{
  "n_experts": 16,
  "balance_loss": 0.00759,
  "balance_bias": false,
  "seq_len": 512
}
Below are experts of layer 6 (counted from 0) of a mixture-of-experts language model. Rows are named down (a neuron's output weights, with its number) and show model dimensions 160-319. Each number is 500 + 25 x the weight over its row's rms, rounded and kept within 0 to 999. Numbers have three digits each.
Before each expert's rows: "raises" lists some tokens whose logits its average output raises strongly, later layers aside. This comes from a sample of Wikipedia text that the model never trained on.

# expert 10
raises: " or", "\n", ",", "\"", " in", " un"
down0:520514510481490561491502490504524473481534482485509522492445461496473490484485511527525517475531524539465528527503503534527503489448512467505484493477453487546508502464478541463481500496508485485547493503495482551518499512450490488408509461491500489495502518521530501499524503492488472475470474497499534493451544460514544508497518526521499525521492529443491455511503491482463539449466517473500494481457506470486517506535488496501487438458503512478537524514510487482460505485513508
down1:510484494499468512505487521505491461443447477510514455476477458498489476481489478474467501495512484502513509498550520459463490502517507505495482522485507532531471514500494462498559509465463550449479501516504514499492489543508518536530483495508490465525478498478533492484435471455465470542489526509488543503493505519498513476521514495512529521526500491473482519510518483543515534524505525510481528520508509528531473502534556480415502494523444484507528525487475509501515477517546465
down2:513484481506465507521500550539508518509506470439496501506515503501475484480526501428505523487484495528493561506499524475521473508477520508472543503512552561570515512478506493490506511478533491500490468504489489475521534517498469501491484474484475502491540481513515541530524460492530527514501522484522512505475471537475494488489494509519472479463545478521518499479508508510504542505477505476500540509467513527526515534522523447529514552447465503501541482501522532520452499514485496
down3:515503487535481478480469502528516530502509475498472477533517520504495507497501533498500516517511456505477493469544498490549516464482521513541546514491508524470454447485526515468520471552556516481497486467449545497441464492514464510494487483484511509541444498545468524488525484462519492471508529499489480484470504502489512485498487446508541478519528485555483491456506525518529476491534522512495481510482537514489530465513513455524492455472486482488497500489492544467483518482486484

# expert 8
raises: " ", " (", " /"
down1:535496496495471516455487466520493483498462545522508517436538517502497513514428522468484516534474465495491530555506530494508492491514486507503508500475489499472501508508526524508516530474487549508501467465508465458504497492530502537514490479510478516517483545485460509494541506510483489515486538503550511518461471493491509457470515501477543480507523503478488472553513526497488486531488526511484495461435431502485469500529527476501487551476486469541475498469467499448523472490565465
down2:460504511514492487503528479504474555503540497464523480504502506491464551508458460530491508473531454516505498512519504509505542505502497460488481449447509567530480482501487503490461450497533467516496515508452488533508481503484486502524522513514533485542466488491534520493484507510508458494469490485475495490540461470500516493483513534458479506501496551457469491491558459510518540462507499490474494508491466550479536497478507498457503506472511540527507490481485495527508526521527495
down3:487508503512472495544498453477519496537473522529492481454479518507463510522518495524493506504530482498481497502536527483456540512521524511523507478482502444501489493459484516459520498466496513521495533552513492493530546529512574513493528473491473516534422485488489519490536506510514520525516546528492512464461491545488547477449491527505483498469477508468550473500506475514502502547531534531497525513479468430481472506484457476482469462523510521498481510497515519498529506501524483
down4:490510514521513473456495525527467513489559531533501532523483512495538497494485437529518529468445482470495472487468499525498508488476481484510484511522492521560503497488460474550533498514505477503544474492458520487511514490525489393514492473519490475518504465487541502515508523507524511500515527543535478488487483478465526490538501484494516461490540503521486505495518519449473483478523452483480491519511498512454496507513496541454514543463528508512521492529522489485487532555492539

# expert 14
raises: "\n\n", "\n", " to", " and", "."
down0:493486470512518472496501536509513527526522484503521529481491469490534486485520478497498499528503516476519494496488482503492502510507537487470517516487455522491460450479488554523473533476510554479491485479458494540503547515468531529528531528504552497494527502502493499531485483513500505489474513515459509471474478534471469514477506516498526478494481460495493543490484480443504516540473482519472554492478457490478494487502495501453489467520506512499483538493482535519503518546454481
down1:528499501506503457464524500497509511499536521539521475543517475502489512477520509488529480484505489519496514535484525521483513481530503529524524513491522465479478504526512541474495517491506534492537485516490506538501508477498529478547502509504513480464496502516485527523538473455508507437515511500490556507460501502489479464491483519453471486518516505515499503491486531539482508455511486459502520500520540509515498515511491495544518488514461461551521499518532507496455524465507531
down2:455539495459503542487535480482530496521510506519474495492485478490494459477490507517457514516484557484525484475538541495483461469524512524491488494465552491527488502511464502461469505518478495512534537469479518494490521493501477501499466520509506497477504522480472567504467541489528483492509512506492532469506488514496526499521468497500507497515435474455507525513505459521530495490497499494474492503486512480497504519539471495573487497529557512509493457490537521493464521499494514
down3:489519529497499516514516530474497510528509502517529477553489505483454516476507473476512508474486463532491454503507492506470453502509515512470497492474496478483450526540513526460491509529500514498533517475499478462557465441491485489515490492481507497492541478503514551520495531501485487495495516518495514442494517545502547528507525537490527468537535458488497498469472491552506505492439512467510479523496544502463502477500484493543465478458465543508500459515468531468442527477483496

# expert 1
raises: " and", ".", " (", ",", " with", " in the"
down1:504466464473514524489499516495480510487488522493514513528499474496483523526500469499508478470488490508524515491486490543551472497515492513512484463537543507512526525516518511427519500507557539509493473532505487491473484472532471474493497433485499502515507493516523488551504463471499491445528535477523502499511489496518549501468431526516466499497495507518545480488499497503510507473534521495498479510440495535497491475485514499516500512452480499520485501511510507500514513465488503
down2:500505479504525545515537503478503526533523464533509512488497512503460514492531549502518471490480516515496514497505532487526505491501455500469482505516485447485488481528472493448492510482495472521505553528515506456492488493522517509500483464502492509499523448473501512569475464500518467493509457487540530520527475474498495498504482533484477494484420522502508501536534475522477507484513482486461542485515543467493498446538491472551544568492528519449528479458512470486534501496493562
down3:517475534497513513490506514494538529501494498497512529482477466489528479479503514489513507494513482487498551510513507542489475501454561469525494511556480518512485473516532473521531504490514508475521503501470477466519511512529491467441462515543468498495523478476501554498484499517486498494471506488514488530513519523517530481518531482533507478490538464511493493506510500523485517499519489521483465415525532522511527447487501496559482485516484497458507518505531490504510468460499526
down4:492507521496561487480510503500481464468441485479492496516496501503519540462480530479490521542503495477520500509519519515536551498533520477526497522493506498520504472510464537521464507551489511451498511518493466492508478501529517515455520481501499482498571539504472468504496518520509525494489471480511472472494506476529525509468494483452539530462474552517498496479448451513465480492487477493497556494500529487511480520427495501520522548531526458489546515486520464525545498528516490

# expert 9
raises: "n", "ed", "'s"
down0:501503499481497457475491485519518507512496496473486492484510507471470508481477471524494508485494483483483479505474500515520528489476532544516494522487520507552510514498508523489472461503531492494510486464529460482527471520493466461507490468475508481528532481529488505526524504474512539518524510498481460496459445521472477494479513484476496490481494475506475464455490514550491489506506477497446488541482490512552498501485467530468505493511525484524505509518524525487527528442473505
down1:450505499476491453518507515535490476497509530511428492518528476498511498506482484507508518486472481474507536511496530489502501488497511514478527532505505509540531457504485500464456480514499538466488524483508477487502482484501525472512499476464500487535505511484500489511498500507494529518482510529487512512515511460520505467482476506477515468481467479497512462541498565541448526523511505476484476485477525484461498514469516516484476523489506506534475488493507503481529514491481517
down2:479524454486525493495495495466443478501521461475516506454486507503511494487502503482437473521531447487486498518546480479504487520511483488482437518481465509514550507532492474479491496520499486481486516510448495529516518502506461518553519443482518482499458484531505498501462429469490530466471525514501508536486499490475541507507523501463532539498508516476528510496524559459509478513459502473521505515528523455514456547529510503427477544495499527524500512505510515489510512511506520
down3:488519478491509495494498507527466492504465534525530475518521486534480462482462507483535442512512486473535500484474527526545490468532477515539458487515519531518507493497508511507499481500486538511522460515449523492496519497523477496501489499500479499521536460505481465477479523470466496518465510460505486508470485471534467509518478481501499496527479491506515525535461466469473530512543502540488473466573487521489483473495498481588475535501522465498500527513482449470490500538550534

# expert 11
raises: " in the", " in", ",", " and"
down0:519479542534473485518480525507456515540546496454466480481547483523501483506528456494506492489476486482519537486504486495493540515506496527495465494478497459529520561477552513569555454529508539532521509528508502479512491524502527488498443493500543499480511510534503495526477508505443511496508498468534529452470474547474480479483487518485502506485497511473474494460484489450509501510472511483533530542486490480537514512501478499488486507492489487494484497552475470498490488513526516
down1:496512535486509503521477504503542506516520519535507538524503511478510501533513472507511482519535496507523447511497504507493487472509537460482474539494487495479484474504459547517501480490472489473491505495528497500524512490491519487522493502516491483529525464522531584478496538486531483490518499503513529501503490516505541498525541474478485506471492495465492508486490489509497476515510504515525523523503460445550471435480470437463434484531495469457498472505539519502505485466484529
down2:484462488535505479482511522508522526488496487562529436495521518467491524485476499467455487480483503477481458448520486512469480551553495535506532558487452503517488494480495471509500529481522519521521493461516486460509480519507477489545510514510505490510531489496526529493511538499510458504515517517495520484496489484489523464454485540487476529481520531493479512478521449492523497533473456527508505535458565491475492510543523471498493492528531523458485521521502481478452500526529469
down3:481445504505508513490471508494558471445485507515529511544495555466486491494478475525466500477466464495496502520488447532543493513527506492520528520532494484499472469518484502494490485472576488481518472517544505453475490477494513473508511505544545523509490473517503551508495502524516502494540481440480492528519435479490490497520488527477479562530500520510499496479472478457494506480511496463545506515525505511515524500471477499515516514515528508506481491511533533479510458510511473

# expert 4
raises: " ", " G", " S", "ly"
down1:545495538490495514468461499505516525498463510505498505515483523533465502488544507493489462498513515486421522509490492503487467514526512544523484485537549498506491506508535488547513500463486491502488476477460507492483500528516490493494490490480492510471473468501497468535506493492488542461544486484502493453521485495539526447475476515491502498513553479499462506489508458458509496505546513494497483506505520513494532533509494515591531458470513537496508461505513484501448490470495503
down2:517485480484473489490485503476472507487459523489508470526452526471488542509472497553478527498511540471520519495471506482498499472514481455496509537488475504490497499474479500480486489496530496496506488494494493479489487493497508528483516471498532512499485476468550477515510447472504445485517500518484455506510489539494480488502455518498514536519473524494492510480510513456484523524479523517482505525522477463495520504457485554459500452468548503524518496563546541506512496496444490
down3:528505466536510494459478495526533514506501478485538489511506491497458543468495527476493502518503469499505481451522541510516482518522496488486464510533480529511484529480545477538537483503503483480507508492493493481502490492545459516482516508456475490542487492535441443491538491490491481496519480516493509517471492484513471481488507494480482447480452492524522472478521514510530450524561502520495545485464513494494479505452494509472506541528467466465452499498499529556488540499509504
down4:477469494550487478505496517476483508468493514531530500521496521436504517489467493502528477517509471501540528480544486479441467474467487494467504495539523493459443541496527476516501477520496537482515490479550502488514479531444530480528529542483540532468489487498468499492498483529523506488463508522489523490507521563498504515500497505482540520549493510482469495515492498492475479525490507508469524487523464513520503501508490485573493470536495474491474532519463493522506496489516495

# expert 15
raises: "i", ",", "ion", "o", "ic", "."
down1:520485475472579520485506490561500521485474517490515455527475503474531494533520526510512502500470551532493499487485513502482528458529522501486505475485512485511457488505535503532526563510512505511528476541486485472467524469488479486485536495528553493489476538527489481486486470488499464499503508486492472490501526541497483474468509476544537515498504490477499490495452464456466480469497540528526523535510455507494524510519477477533533472523484499522443517500499506521494513472502525
down2:512489495551503512480464531509552445553509466474497530472487482540505469456477473539485487488521496529500538446514492531463548487434503493515541508491521530511524465439453512533483493494504494496503522492522523492518521501474500460514501487523479538481481532534491521518490501521476505560477483442480504496470492467466491502464499504541496533516446514496472451514499535496496545518484541485472524491486524530510529486514497501481474503496477532489532488517497560469548448496482482
down3:530500503497481477497485486493504482471481473479440458489522520479513508472486472546513507482503566511521447483490498489437522528495493495488506514473500489484525478501514495523481497521498548473461486464525498519533513467458510493506515517525488558508453518560516471484471505503500524494510478478495487491548523495481497473509510510485478541505525535500513524552482561528542452561525524488508445525538519507537532492478487476457521466452541487502468511505489523489483517514501472
down4:523526495535520513509536533512493456521464493502514548524507480514538473496542527490484513515527488499493476443479548493486510492484524500485484489542459484495529505494471518508542497505526507446475492502535471503527549514476519501496517541507499480483504494515445509502497502495565453494481498515510501500489463475499454501462485480521519497510555479501530509504505479501533451489485477532515473454481506520527508504525517485528470507523513550506491534506485540509505504477493495